{
  "n_layer": 12,
  "d_model": 256,
  "n_experts": 256,
  "experts_per_token": 8,
  "normalize_top_k": false,
  "lr_router": 0.00178,
  "vocab_size": 2048,
  "norm": "rmsnorm",
  "norm_eps": 1e-06,
  "optimizer": "soap_variant",
  "batch_tokens": [65536, 131072, 262144],
  "steps": 3859,
  "dataset": "wikipedia_en"
}
Below are experts of layer 8 (counted from 0) of a mixture-of-experts language model. Rows are named router (the router's row for the expert), down (a neuron's output weights, with its number) and show model dimensions 0-255. Each number is 200 + 30 x the weight over its row's rms, rounded and kept within 0 to 999.
After each expert's rows: a language model's description of what the expert responds to. This comes from a sample of Wikipedia text that the model never trained on.

# expert 23
router,255,209,204,215,150,173,206,156,203,228,194,217,259,215,215,167,152,157,229,213,213,173,227,228,192,244,168,180,189,218,198,195,187,176,206,258,207,206,181,226,217,233,206,232,123,196,203,232,196,210,189,183,234,214,192,214,201,236,198,147,211,213,287,196,194,124,261,199,210,168,200,207,200,190,198,195,191,180,208,208,218,214,195,202,210,237,228,125,214,184,180,206,193,244,146,264,194,168,205,241,213,152,198,203,166,191,205,214,183,228,267,197,218,186,191,268,149,188,215,221,238,200,165,203,194,201,193,197,228,192,244,216,243,192,199,190,214,196,234,142,193,215,182,178,191,161,131,182,221,246,163,189,215,189,207,208,212,243,173,180,173,220,189,162,188,211,232,188,186,169,262,261,229,243,250,202,256,215,199,248,184,173,230,165,191,199,176,191,200,135,194,284,191,231,213,233,191,188,153,171,160,174,183,225,171,198,226,217,159,232,218,171,205,217,192,186,218,204,218,176,185,265,214,195,179,224,185,160,156,193,169,180,202,222,233,267,204,170,233,200,177,138,186,188,201,182,193,200,200,183,227,238,202,78,226,213
down0,190,191,219,204,196,252,119,189,208,180,207,201,183,175,159,210,219,210,202,225,248,250,174,132,189,179,207,224,205,107,189,200,230,231,238,199,211,164,258,205,184,246,204,202,243,172,216,152,264,255,195,235,245,167,228,195,255,211,210,230,193,141,194,210,221,170,180,222,183,200,267,158,241,207,175,209,220,174,189,212,252,215,228,186,169,118,206,228,212,265,234,183,203,251,138,208,240,212,299,188,215,234,149,217,211,200,209,227,227,148,206,213,217,132,194,181,213,212,154,173,200,243,237,216,202,192,223,186,145,214,204,186,165,230,165,225,239,179,201,158,217,183,205,189,182,182,218,174,179,206,206,155,177,221,230,197,180,208,250,209,180,163,151,201,177,178,191,182,169,210,217,209,204,254,186,193,186,251,206,231,197,187,255,200,220,202,234,182,232,219,198,181,195,172,209,145,173,222,187,218,180,213,202,184,164,198,202,251,221,236,141,227,231,212,234,204,210,185,188,195,151,213,234,207,218,226,200,160,247,200,171,245,185,211,182,232,226,213,247,197,194,230,192,204,258,224,227,192,256,184,196,224,212,231,232,182
What it handles: Middle and final pieces of English personal surnames in lists and tables, such as Robertson, Lloyd, Mattis, Cassidy.

# expert 6
router,240,238,175,186,195,195,195,208,254,217,204,168,260,184,148,177,225,283,181,178,127,177,229,235,203,195,173,169,236,175,206,193,169,211,241,178,196,194,210,225,194,223,202,270,197,228,147,212,188,188,187,224,235,196,179,240,208,199,210,194,206,165,240,206,172,223,215,244,196,197,149,243,225,241,237,187,240,208,235,147,211,219,167,164,228,221,190,213,206,210,157,218,151,258,185,167,217,192,196,202,245,190,258,159,183,189,285,209,202,232,259,185,256,212,196,200,189,216,218,193,198,211,237,164,175,252,205,206,217,167,191,210,144,188,248,206,185,188,248,167,185,226,229,211,282,183,157,220,222,222,185,131,182,149,241,168,251,207,178,162,185,207,176,166,179,184,209,216,144,206,236,183,143,180,225,231,201,223,197,186,162,211,215,184,268,202,179,153,229,155,216,212,211,152,228,168,185,190,187,165,191,219,165,216,145,204,236,229,193,188,233,267,150,218,171,195,199,229,197,165,223,249,214,173,208,242,171,118,207,196,206,166,180,225,199,197,224,168,234,163,186,183,190,193,169,218,199,203,198,190,196,232,207,204,187,230
down0,165,257,200,207,242,188,179,225,184,168,244,178,187,212,210,213,192,199,230,198,169,206,189,183,190,204,195,191,190,180,165,207,187,244,191,240,271,158,250,205,182,232,162,186,258,214,190,228,258,219,238,156,215,161,225,220,144,249,186,188,155,240,204,185,165,181,286,223,147,217,194,192,223,185,222,288,204,224,229,227,212,191,230,259,171,175,219,256,199,238,219,203,220,236,215,199,224,196,260,165,196,183,215,167,225,195,206,199,202,188,201,233,184,152,196,166,156,209,186,189,205,215,201,165,231,173,205,181,193,197,228,154,199,187,168,164,204,211,230,140,205,208,187,250,139,213,225,140,176,187,152,168,151,248,199,145,115,196,177,211,248,172,200,172,231,236,235,184,165,164,251,191,168,215,211,230,209,250,253,199,199,201,252,220,179,205,162,156,194,197,190,191,244,178,211,158,196,187,185,178,241,208,213,200,164,183,224,218,172,231,183,224,234,192,191,220,210,223,215,257,195,218,184,205,240,218,175,113,194,183,184,196,207,197,225,186,177,249,183,161,218,218,198,220,249,164,215,186,208,186,254,185,141,155,224,195
What it handles: Final pieces of abstract nouns, especially plural s and suffixes like tion, ance, act, often before of (attention, impact, attitudes).

# expert 46
router,220,197,262,209,123,215,208,168,254,208,201,228,242,176,146,227,149,148,193,227,228,215,244,224,219,205,156,203,215,230,223,172,209,164,202,232,207,206,207,191,207,231,189,229,164,206,195,198,208,181,208,154,235,216,203,205,206,270,200,170,225,168,217,178,144,130,221,248,192,133,224,187,200,210,203,235,210,186,237,192,164,212,209,158,202,185,248,94,235,249,174,255,204,235,176,271,189,142,206,193,213,207,188,178,189,175,209,197,239,237,251,220,212,197,158,213,220,199,211,200,205,208,196,190,184,271,205,193,218,202,204,229,215,194,250,186,226,188,247,180,182,226,184,176,210,181,205,179,235,209,194,190,220,205,217,227,206,243,207,238,178,208,185,216,196,223,208,204,181,158,252,205,190,247,217,220,225,241,176,233,157,196,235,166,243,201,149,172,216,172,192,238,202,154,229,191,153,136,150,206,187,192,176,224,125,201,247,216,188,208,198,179,187,187,172,223,149,210,218,179,221,212,191,207,179,200,182,134,195,203,144,155,187,210,202,285,206,129,234,201,196,155,190,181,200,209,182,190,247,189,199,209,183,121,183,177
down0,198,235,188,236,199,190,186,187,242,225,189,191,195,162,189,172,208,174,243,223,175,215,115,202,182,212,260,241,205,177,152,213,282,247,256,216,249,139,224,166,212,235,173,229,204,221,176,152,201,209,187,234,203,150,252,213,211,219,200,192,244,207,195,170,181,155,247,201,229,251,206,178,243,229,130,245,193,246,169,215,168,196,200,195,209,185,250,238,199,197,207,176,234,200,198,176,171,245,188,188,186,260,150,170,170,191,213,211,200,244,157,191,222,167,191,234,201,198,223,177,169,233,178,215,208,197,177,195,209,212,233,229,141,216,268,203,183,193,230,219,177,165,204,263,230,139,240,191,143,166,185,168,167,224,209,211,128,189,195,172,211,149,159,208,206,177,220,167,186,213,186,199,225,194,219,184,190,207,238,168,170,205,245,238,245,211,188,191,201,205,202,202,218,245,180,196,159,215,191,210,210,150,236,177,190,179,163,209,166,180,155,234,166,168,254,189,231,211,240,200,194,236,216,155,187,210,220,187,158,213,197,167,193,219,154,238,271,230,205,192,247,173,207,205,154,177,191,171,258,200,222,223,193,210,264,235
What it handles: First names, surnames and middle initials in lists of people, such as Smith, James, Harry S., -ley, -son, including the period after an initial.

# expert 15
router,198,252,198,222,217,162,187,157,214,135,156,218,203,192,262,199,156,204,212,235,219,199,199,231,189,187,196,165,198,210,204,151,195,191,186,212,194,156,171,203,153,213,204,191,219,181,168,246,239,170,168,221,232,201,207,246,218,200,213,191,211,204,186,198,162,160,201,214,188,157,197,190,216,281,228,231,229,217,212,168,176,184,213,159,188,225,210,213,240,217,173,243,184,217,205,216,218,145,174,227,265,177,190,164,176,204,232,198,225,202,211,215,200,152,201,191,209,226,148,175,232,200,191,179,153,216,195,113,202,227,197,218,175,193,231,164,265,181,190,162,212,261,172,193,244,172,198,173,219,141,180,222,239,225,225,207,204,219,150,212,152,213,184,169,216,203,150,248,207,198,215,191,180,242,264,235,234,226,178,255,208,177,196,178,215,206,199,152,252,201,162,206,190,176,277,186,211,207,165,196,155,217,211,192,242,167,190,161,161,211,208,199,174,265,111,204,207,244,196,219,222,204,200,211,222,216,222,206,180,156,161,211,219,217,172,174,194,200,178,223,104,188,193,99,212,169,161,186,225,195,165,213,201,175,161,255
down1,168,236,206,249,231,242,171,236,115,182,163,212,232,173,253,194,213,183,135,186,141,217,196,201,169,222,166,207,217,206,205,153,199,184,217,232,221,193,256,237,151,162,183,227,184,179,172,188,133,184,202,195,215,189,210,199,202,182,192,226,187,215,235,223,193,155,158,192,204,269,186,235,236,189,207,106,211,201,207,155,207,195,222,188,259,186,215,223,248,217,178,184,206,179,194,223,203,166,167,219,236,229,213,185,189,233,174,191,207,218,223,225,202,145,172,205,209,205,214,203,212,216,163,197,181,202,214,197,172,230,180,224,211,200,209,214,173,190,251,186,237,220,242,184,150,195,181,219,266,167,247,166,208,203,200,233,251,189,234,224,205,139,161,183,180,213,147,208,204,182,209,229,236,231,225,154,231,189,174,197,153,179,179,209,213,207,170,140,220,212,192,207,147,187,175,228,270,238,197,201,255,222,210,171,133,213,211,205,229,219,213,180,221,154,236,221,193,198,212,218,193,179,221,221,144,208,188,259,168,181,243,196,204,174,243,141,172,175,223,174,202,178,142,242,230,190,171,174,140,183,206,265,175,267,158,166
What it handles: Compass directions and units in geographic text (km, north, south), plus word-initial en or n after a number or adjective, as in enemy, enough, numerous.

# expert 62
router,254,199,228,217,191,222,227,196,187,181,166,176,241,200,216,222,231,235,186,238,187,214,251,187,154,217,177,222,181,178,213,191,189,188,187,217,224,155,142,209,206,241,226,200,224,214,232,264,232,208,173,184,197,231,143,231,212,188,236,190,225,159,207,171,193,198,199,151,175,190,218,207,279,186,253,239,163,225,244,197,207,236,191,190,213,255,222,208,194,275,205,209,197,260,191,197,224,134,232,223,188,188,242,207,145,182,188,211,155,218,250,122,210,189,160,234,180,182,220,181,213,193,199,270,196,241,238,173,188,149,155,241,228,174,228,159,208,202,210,179,185,204,243,177,284,195,143,165,190,174,220,168,268,131,234,189,167,210,165,172,187,189,186,206,206,149,177,206,180,192,246,190,147,204,186,216,192,281,183,181,171,227,251,163,196,233,207,182,235,204,200,198,211,216,211,157,177,180,214,202,190,189,172,241,196,217,222,193,218,216,230,212,174,247,184,265,193,196,216,161,187,190,260,194,186,226,189,187,173,163,155,149,230,210,206,209,206,215,217,264,179,183,197,206,164,216,188,241,243,208,226,193,140,185,198,197
down1,182,224,206,189,239,249,219,201,190,205,256,175,235,158,207,193,174,213,164,189,186,194,199,191,229,226,215,238,235,209,181,209,204,176,208,228,184,216,193,221,163,192,275,191,205,216,169,205,181,256,215,198,220,182,218,189,152,232,223,220,215,228,197,179,198,230,210,161,206,242,200,165,198,176,244,216,249,192,270,175,213,204,188,187,222,195,223,241,184,247,194,207,189,198,181,166,249,195,195,166,198,243,219,198,238,187,147,234,217,182,190,208,261,177,175,203,204,222,185,225,192,194,215,217,190,162,233,232,190,188,209,206,209,218,242,225,212,195,197,192,219,161,220,140,206,155,139,120,227,131,145,260,195,184,229,225,213,275,195,234,185,178,191,172,177,186,212,206,218,161,162,222,242,191,215,138,193,206,187,152,221,203,184,163,151,169,177,148,220,176,202,202,184,164,219,214,195,217,163,184,171,250,197,223,224,271,203,186,144,181,205,190,253,126,208,187,141,210,216,176,165,153,221,199,231,196,165,242,231,150,169,171,164,243,194,187,177,170,176,109,169,186,142,226,226,180,183,199,191,167,204,150,176,252,129,220
What it handles: Adjective suffixes in names of institutions and military units, such as Legisl-ative Assembly, Autonom-ous, democra-tic, and hyphens in aircraft names like MiG-21.

# expert 7
router,236,205,212,153,155,214,170,138,194,176,149,224,221,187,223,212,192,226,202,185,223,192,239,183,208,223,241,204,180,243,168,181,216,256,241,187,214,197,157,189,187,238,203,179,204,223,182,206,184,178,116,217,209,212,184,198,221,235,217,204,248,205,208,122,168,157,197,238,184,191,202,198,239,252,225,237,221,229,190,109,196,233,180,199,231,207,211,176,198,199,201,217,220,195,174,194,210,182,197,198,256,231,175,181,164,200,255,239,195,202,191,179,194,181,193,202,213,190,215,195,213,224,224,187,207,232,207,215,264,196,157,213,170,178,214,215,294,166,166,220,168,166,203,180,258,210,180,150,235,212,179,220,211,137,163,206,287,245,198,200,210,241,179,220,153,206,213,255,183,193,225,228,149,228,241,185,224,268,163,232,207,210,216,210,228,206,160,182,237,163,141,203,232,188,207,203,165,147,157,183,198,257,204,182,177,147,227,192,107,206,247,168,197,214,158,203,218,225,223,217,217,252,172,236,186,221,184,193,193,201,188,185,199,220,173,258,205,173,205,201,167,172,199,150,199,193,176,205,223,219,171,241,204,126,203,223
down0,189,195,214,233,174,156,167,165,248,157,179,207,182,196,178,143,209,184,216,217,233,205,229,215,208,194,172,234,176,146,154,187,202,190,229,189,209,231,152,206,174,282,225,240,201,190,191,144,162,192,218,201,166,196,187,234,187,238,211,220,232,198,198,230,154,146,176,208,207,205,208,173,223,186,141,221,215,230,201,179,158,199,196,218,212,180,221,215,224,220,201,117,221,191,236,198,185,176,226,150,182,247,223,185,219,207,171,165,180,206,117,243,207,218,203,187,195,199,188,217,141,100,209,184,225,185,170,175,191,220,248,190,141,164,202,234,240,176,193,126,265,180,211,233,159,206,259,216,212,276,177,209,255,191,208,166,152,193,201,180,188,184,161,233,187,200,198,237,236,161,184,179,199,212,253,207,215,232,247,156,199,204,200,267,219,187,211,220,235,217,179,190,221,216,235,151,189,211,227,195,200,204,241,151,172,167,205,221,165,223,169,186,187,186,216,204,132,258,147,192,180,183,184,226,163,201,180,155,203,198,178,196,174,224,180,183,222,252,228,225,188,250,204,222,197,191,234,199,191,203,238,139,151,221,208,180
What it handles: First pieces of verbs after a person's name or pronoun in biographies and plot summaries, such as con-fessed, re-fuses, turn-ed, join.

# expert 56
router,220,209,216,203,203,191,186,174,210,208,132,149,218,208,205,224,218,213,212,206,213,209,214,186,131,261,175,197,200,196,249,186,168,200,268,206,184,178,185,191,130,205,197,194,184,245,193,219,221,200,153,180,213,213,173,232,224,244,220,179,210,119,195,197,230,176,186,203,157,173,206,190,201,250,193,225,214,223,242,198,220,201,194,177,248,243,226,192,242,193,194,202,194,193,212,180,204,178,215,244,229,183,229,188,170,182,214,255,198,213,202,191,241,180,220,218,148,171,198,197,232,215,217,209,179,203,278,121,209,191,151,225,190,207,210,209,168,168,163,189,207,180,238,137,210,197,195,136,183,222,182,175,207,159,222,185,164,188,207,190,207,224,170,209,187,182,168,271,150,220,267,253,175,255,221,232,206,282,216,227,218,186,260,175,264,199,187,194,250,200,207,195,255,119,253,118,213,171,253,188,193,195,166,204,177,181,218,212,172,231,207,212,227,269,184,236,161,205,207,205,192,241,211,201,179,229,202,195,182,149,177,203,208,211,164,235,205,213,201,172,139,182,215,213,143,192,177,203,258,213,153,156,193,169,195,207
down2,230,169,202,253,224,185,200,225,246,190,216,183,198,185,185,211,248,230,164,205,196,226,192,180,213,183,214,229,185,217,183,200,231,163,205,188,171,182,193,278,179,221,198,185,238,158,195,256,161,146,196,158,171,148,216,198,223,206,240,176,152,212,194,196,226,189,189,197,183,159,211,225,206,185,125,185,240,189,201,235,197,240,168,142,204,245,205,199,194,236,161,273,197,219,223,281,164,203,217,193,191,256,227,176,242,210,228,237,186,140,238,205,154,204,186,185,172,208,224,234,208,177,198,188,198,164,187,192,199,213,202,188,211,188,211,239,206,161,220,159,262,208,183,200,212,235,214,157,202,229,221,221,246,246,185,131,246,166,202,216,220,179,229,209,214,254,214,184,204,233,196,208,205,152,177,238,285,190,203,153,195,202,187,240,191,175,267,234,196,246,240,213,178,203,196,266,197,254,237,150,160,158,157,184,158,152,159,201,231,147,174,230,154,214,197,202,260,211,201,190,245,221,173,199,213,207,210,195,223,186,200,226,204,213,184,206,210,243,251,184,231,206,201,176,204,145,130,198,256,203,185,157,232,214,196,209
What it handles: Endings of past-participle and adjective words before a noun, in political and military texts: reform-mind-ed, undisput-ed, provinci-al election, new, former.

# expert 39
router,212,215,179,147,135,196,196,192,155,181,191,208,232,192,205,186,193,260,199,183,181,165,228,199,170,204,224,195,268,216,222,190,179,208,200,211,189,199,192,196,214,233,218,206,211,222,107,228,175,223,197,246,196,169,150,248,235,186,260,171,202,185,265,209,150,212,184,205,192,171,162,231,202,215,233,196,223,209,260,212,190,222,177,200,198,190,210,192,181,159,186,222,212,174,170,216,261,214,259,192,240,156,261,131,184,206,205,198,173,204,219,167,221,172,168,188,185,200,233,206,239,194,187,213,181,246,184,173,213,218,201,190,210,183,229,168,172,182,216,201,157,238,192,202,290,195,170,144,214,211,217,159,228,167,219,179,244,203,164,145,186,269,196,208,184,195,176,202,133,206,199,209,171,228,223,213,212,253,190,198,203,197,196,155,240,192,203,129,268,147,174,254,262,138,205,195,221,217,170,219,203,240,155,213,181,179,231,217,186,195,252,179,217,217,239,255,172,222,239,159,197,192,218,161,169,234,184,112,193,178,175,188,172,236,240,249,210,228,256,231,197,184,188,195,170,206,203,180,223,200,178,223,171,215,187,209
down0,244,172,203,189,200,214,147,206,217,206,169,172,211,205,195,185,145,283,244,184,222,189,188,193,138,209,207,204,215,208,194,223,213,168,207,192,242,212,197,181,188,189,215,222,183,199,212,137,173,175,173,201,234,165,205,221,231,186,247,200,192,189,187,210,158,200,154,165,164,242,154,171,212,189,180,234,212,209,186,220,232,184,175,155,209,155,182,204,156,244,186,180,208,271,198,179,229,150,216,162,233,197,220,213,194,189,224,172,199,238,147,169,209,181,194,195,192,191,194,174,182,222,199,174,162,157,187,220,205,207,237,181,175,214,169,272,189,171,188,184,235,182,155,171,188,210,210,181,220,222,192,208,231,211,152,184,134,175,157,228,209,174,168,252,193,208,244,198,204,175,193,144,183,198,185,178,196,232,261,170,208,145,204,200,164,183,223,165,207,205,216,220,155,182,246,190,165,233,205,227,190,228,155,206,188,203,221,156,139,273,113,201,209,128,219,199,211,236,180,237,166,189,152,213,239,171,197,133,188,238,123,248,208,220,240,172,167,239,187,193,152,235,198,183,274,147,179,175,183,182,238,237,159,209,213,163
What it handles: Nouns or noun starts after his, her, the or an adjective, such as father, brother, state, world, Church, Christ, so.

# expert 4
router,205,203,216,209,180,155,197,196,171,221,192,212,235,198,234,232,144,202,233,228,215,178,176,252,184,207,200,154,206,150,224,193,196,180,198,180,228,200,143,220,180,218,226,257,219,178,158,239,249,206,208,183,189,226,155,231,173,177,203,149,233,239,266,194,228,192,181,197,210,190,165,180,233,216,197,227,205,255,142,164,189,235,144,232,275,202,234,138,258,221,167,178,142,262,181,214,213,151,177,241,213,130,215,200,164,181,153,209,169,199,239,176,243,156,156,248,218,197,231,178,179,192,227,205,184,228,192,209,194,149,132,190,185,183,245,197,210,137,194,209,222,208,200,178,237,191,186,177,177,252,160,206,199,200,160,240,232,215,185,165,206,212,192,177,199,175,184,214,167,199,214,286,221,191,168,272,238,210,177,223,153,161,228,223,220,226,187,194,197,201,125,223,197,202,255,209,184,158,191,209,188,189,175,212,224,221,209,200,156,185,228,206,197,178,181,235,201,270,207,176,191,230,235,180,154,236,180,138,168,192,196,184,188,244,195,203,249,181,200,218,184,163,203,196,171,208,161,205,205,149,173,215,158,179,199,218
down0,278,254,142,159,232,175,186,199,180,162,184,238,223,222,201,231,270,119,195,221,224,218,177,178,205,238,216,236,166,163,150,205,182,193,206,238,168,179,223,175,188,206,216,255,201,188,197,151,210,223,199,185,206,260,206,228,189,149,179,211,162,182,190,231,270,213,257,221,227,179,243,191,183,205,192,202,200,202,211,200,222,170,221,227,177,182,206,229,202,202,194,160,233,227,230,194,198,209,208,204,201,203,206,195,192,206,250,215,190,200,200,218,233,230,179,190,204,188,219,214,225,202,163,206,168,230,158,175,192,234,247,234,229,209,197,259,137,218,168,191,145,159,166,156,202,163,192,183,177,198,166,192,157,241,237,183,186,232,230,196,196,123,170,193,169,207,235,280,227,223,219,214,169,218,168,218,184,211,218,179,204,170,228,284,218,198,185,186,251,226,180,204,189,222,207,163,275,245,241,253,226,210,210,169,149,200,276,259,168,184,179,212,164,172,169,189,209,216,155,219,143,175,200,183,208,204,195,195,193,180,186,235,207,227,211,168,145,248,203,217,218,221,203,215,258,198,176,178,214,207,254,234,172,257,177,215
What it handles: Middle pieces of European and English place, club and surname names, especially Romance ones, such as Col-che-ster, Red-d-itch, Ser-ie, Mag-ne.

# expert 33
router,227,190,234,178,181,201,217,170,244,198,181,216,263,241,177,235,217,251,220,152,161,193,218,201,188,219,161,158,243,212,200,162,212,224,220,184,202,190,172,221,179,276,200,227,156,224,155,228,158,225,181,217,209,254,182,219,245,251,224,213,254,178,187,204,196,190,200,166,127,203,209,243,178,212,237,192,213,207,198,214,208,215,171,192,195,189,238,185,229,162,172,223,142,209,157,203,223,217,246,214,217,186,205,127,197,208,195,238,214,280,243,232,221,161,185,232,150,208,280,196,233,187,151,170,207,201,256,194,265,164,138,199,140,167,220,162,219,190,190,244,187,191,224,175,228,224,139,212,194,219,187,182,214,175,179,188,184,224,176,201,180,206,193,190,240,153,171,196,161,181,241,238,139,196,223,194,198,219,159,223,233,130,222,168,215,195,216,169,240,154,170,211,206,241,179,131,159,192,161,197,201,204,186,225,214,228,199,258,199,204,194,173,224,170,177,264,218,211,246,192,224,170,250,212,203,223,188,189,199,165,163,164,192,181,174,246,244,190,196,242,159,191,203,187,169,212,203,186,192,210,166,209,199,219,168,243
down0,209,202,215,230,212,270,149,231,222,209,244,242,144,213,190,211,191,166,218,177,211,226,195,195,197,178,177,217,217,138,206,194,237,196,196,225,212,251,168,193,229,167,243,214,208,183,224,151,146,222,243,230,240,185,190,187,224,216,153,258,204,217,191,224,192,140,198,203,213,231,204,152,243,237,197,210,239,199,144,247,198,211,156,171,193,147,169,169,212,225,224,160,223,202,191,191,182,167,205,172,136,204,221,186,219,180,263,191,208,177,216,249,210,203,132,188,198,209,169,192,160,216,197,206,206,199,176,269,226,176,243,197,204,199,214,191,186,188,181,192,214,182,193,211,204,138,212,202,198,259,167,215,216,187,172,242,170,151,201,200,232,217,132,162,177,159,212,233,211,218,175,196,199,249,199,197,219,205,272,206,180,184,258,213,236,260,202,211,212,162,206,248,212,166,213,213,191,240,210,203,197,235,213,219,209,179,235,187,192,244,177,234,147,239,267,199,219,222,160,210,108,223,214,158,180,174,230,170,183,118,144,229,176,222,188,218,218,190,230,227,214,286,181,178,210,221,176,162,175,240,195,199,178,176,195,170
What it handles: Word-internal and suffix pieces of common nouns, especially ch in technology and technique, plus -ment, -ation, -ism, and nouns like education, film.

# expert 50
router,251,202,173,202,211,246,190,148,208,171,171,224,198,238,185,230,186,185,216,221,178,177,200,202,184,216,167,147,202,204,193,165,203,249,225,194,192,173,141,221,166,240,180,272,207,235,190,218,172,204,147,185,185,179,186,215,222,213,215,199,208,201,212,139,150,135,219,239,187,216,253,177,213,183,221,204,245,255,191,177,182,241,192,157,241,218,222,190,203,179,186,242,166,222,191,223,213,202,206,219,259,180,186,149,151,162,236,267,195,195,198,146,203,178,199,232,195,195,207,210,205,260,230,202,175,217,203,201,218,190,129,208,215,150,195,166,226,184,203,207,164,212,225,168,217,176,196,229,199,230,157,160,219,198,176,186,226,221,165,170,216,225,164,214,180,138,182,243,207,178,202,198,168,217,202,179,204,176,159,189,191,197,252,193,219,221,198,189,208,167,129,201,259,219,226,171,218,170,196,102,198,247,188,191,170,173,219,243,143,181,211,238,183,207,179,202,168,206,212,173,258,170,215,279,128,203,182,209,177,168,134,185,212,211,222,205,212,195,260,264,188,174,172,141,174,206,173,203,220,169,248,226,192,154,146,221
down0,257,201,258,237,197,181,193,193,148,182,200,194,172,217,191,173,176,164,210,203,253,215,192,156,161,200,198,177,213,206,130,128,236,219,211,180,224,152,191,146,232,176,215,191,218,261,217,190,196,219,254,226,202,207,231,222,199,252,189,191,200,188,223,243,245,130,212,156,220,210,173,191,206,191,187,193,190,216,229,186,188,221,223,212,178,158,192,189,185,231,196,145,226,202,153,207,193,223,283,140,207,199,202,178,198,199,188,166,258,211,164,188,200,169,257,219,168,192,158,198,122,206,209,192,219,212,206,209,179,229,271,224,158,252,216,172,199,192,275,181,195,218,203,208,240,174,225,233,185,200,181,206,217,237,183,211,180,204,204,200,225,199,112,157,184,198,267,178,198,218,212,126,189,217,207,220,206,217,220,183,169,209,187,231,257,245,222,211,250,259,223,197,199,169,240,181,172,250,237,221,181,200,233,137,188,164,188,223,182,174,164,229,190,232,280,171,247,238,212,200,162,194,182,165,202,238,185,190,194,168,225,235,168,233,226,163,220,226,202,215,229,231,185,210,188,202,234,218,194,204,241,181,165,212,226,154
What it handles: The bare space token before a following word or table cell, often after verbs or conjunctions, as in if r, did sing, and empty | | cells.

# expert 48
router,225,205,217,220,211,246,222,172,178,229,223,174,220,209,230,237,179,194,209,210,111,203,240,196,150,243,196,153,242,259,211,178,152,276,179,197,202,193,198,218,216,209,218,185,171,186,128,195,234,199,147,204,189,201,174,194,218,240,243,199,206,184,193,225,173,201,249,158,211,243,219,220,214,232,246,183,168,217,221,210,234,191,137,177,212,214,182,168,213,197,182,216,184,208,175,207,232,164,171,239,201,92,220,197,178,210,206,211,157,188,209,203,254,217,215,253,228,234,209,190,264,235,116,199,162,230,187,155,246,197,218,199,149,173,235,184,224,177,153,184,179,203,201,211,237,184,203,235,163,163,147,170,195,171,208,222,208,210,178,204,147,207,183,186,182,184,203,267,184,177,180,191,193,202,206,172,221,216,182,254,235,171,202,130,205,218,162,152,209,175,172,226,201,216,184,198,290,190,193,169,161,195,158,180,190,164,208,236,196,220,236,202,213,186,215,227,201,279,194,172,246,231,182,259,163,222,182,199,157,178,177,130,189,192,229,225,227,186,207,230,178,172,157,197,208,200,163,179,201,178,163,196,206,197,189,217
down0,270,226,216,220,191,248,183,194,178,154,240,162,160,176,206,213,243,188,214,183,215,233,196,143,225,191,200,167,200,190,179,130,178,167,206,230,165,226,159,152,191,225,181,209,238,221,191,191,186,220,164,199,264,189,218,219,225,225,184,210,168,127,201,231,196,191,198,203,146,262,178,222,206,172,165,206,246,243,227,206,198,206,202,170,134,164,184,226,138,202,213,188,195,224,200,240,167,190,212,175,135,245,188,196,176,191,221,180,192,211,161,192,199,181,188,207,139,192,209,229,149,136,152,197,181,221,191,222,203,231,234,190,210,183,221,191,223,204,206,204,208,233,190,217,108,192,174,161,147,201,178,175,213,167,242,182,169,208,235,226,194,181,171,188,236,217,228,182,218,165,193,192,183,224,144,232,183,173,216,154,210,250,225,196,243,208,205,225,262,223,196,260,139,214,251,163,181,196,184,202,255,205,172,223,210,192,176,233,188,183,117,216,200,218,243,172,208,221,202,241,167,202,191,219,234,196,230,186,158,207,175,238,193,222,210,194,257,240,219,178,218,241,211,187,236,228,153,193,243,196,276,171,150,249,172,206
What it handles: Single vowel or consonant pieces inside split words like e, o, n, u (see, nosotros, nonsteroidal, diegetic), and table pipes.

# expert 18
router,236,180,156,147,204,222,188,183,254,133,121,212,228,227,216,202,134,184,220,226,213,148,252,226,188,238,198,169,231,256,207,140,220,246,209,209,194,162,153,204,162,230,177,162,201,214,169,202,190,178,154,213,244,241,182,225,282,193,203,200,176,206,209,146,204,197,186,148,181,156,175,211,245,256,239,208,191,259,198,172,175,225,207,157,189,183,227,169,232,166,155,214,213,215,192,212,230,180,202,217,258,213,195,193,175,212,211,267,156,207,224,210,231,201,205,215,180,238,220,216,257,269,211,235,190,248,209,188,199,210,208,190,179,181,220,185,254,176,172,204,186,235,222,189,287,182,205,141,236,205,146,222,206,246,173,218,243,216,210,175,198,240,181,199,188,199,165,248,187,199,203,221,203,233,204,224,223,203,166,211,180,185,182,194,234,218,213,140,205,195,143,206,257,236,232,191,214,176,131,168,169,247,192,201,159,192,236,201,133,187,236,218,126,221,162,202,184,221,203,196,238,207,200,213,198,221,214,179,174,196,138,175,183,209,195,225,199,182,207,221,174,193,198,154,207,175,229,229,234,188,177,202,212,185,200,209
down0,192,198,253,201,162,167,157,183,237,176,206,184,245,141,200,206,209,263,212,201,157,252,221,207,198,172,209,201,172,160,162,225,192,201,223,203,241,234,175,192,179,258,204,195,172,215,176,181,195,181,186,247,244,212,199,208,239,177,216,235,207,227,188,206,172,185,227,219,194,203,193,204,210,226,162,177,205,280,218,202,206,221,186,168,204,182,210,208,154,249,206,155,204,220,218,232,203,201,220,179,153,191,220,208,242,134,207,192,196,246,149,194,262,233,157,205,168,227,182,142,155,191,174,202,229,173,179,222,189,200,196,225,175,207,191,228,175,178,139,222,212,203,167,234,169,167,186,219,196,226,217,155,291,207,171,212,128,216,204,237,130,179,178,196,199,235,188,123,213,209,214,99,239,197,188,191,196,175,277,230,176,178,283,200,199,235,168,208,187,196,181,202,192,175,190,200,202,245,196,165,203,201,203,169,178,174,179,289,198,216,180,180,190,175,273,162,195,223,214,226,231,228,200,150,191,202,209,172,190,209,170,256,174,232,158,204,218,198,220,202,227,227,167,222,223,167,183,180,205,175,199,210,131,189,209,245
What it handles: Bare spaces before a split word, and word-opening pieces like ex, dis, sp, tr, often in building or railway descriptions (spaces, exercise).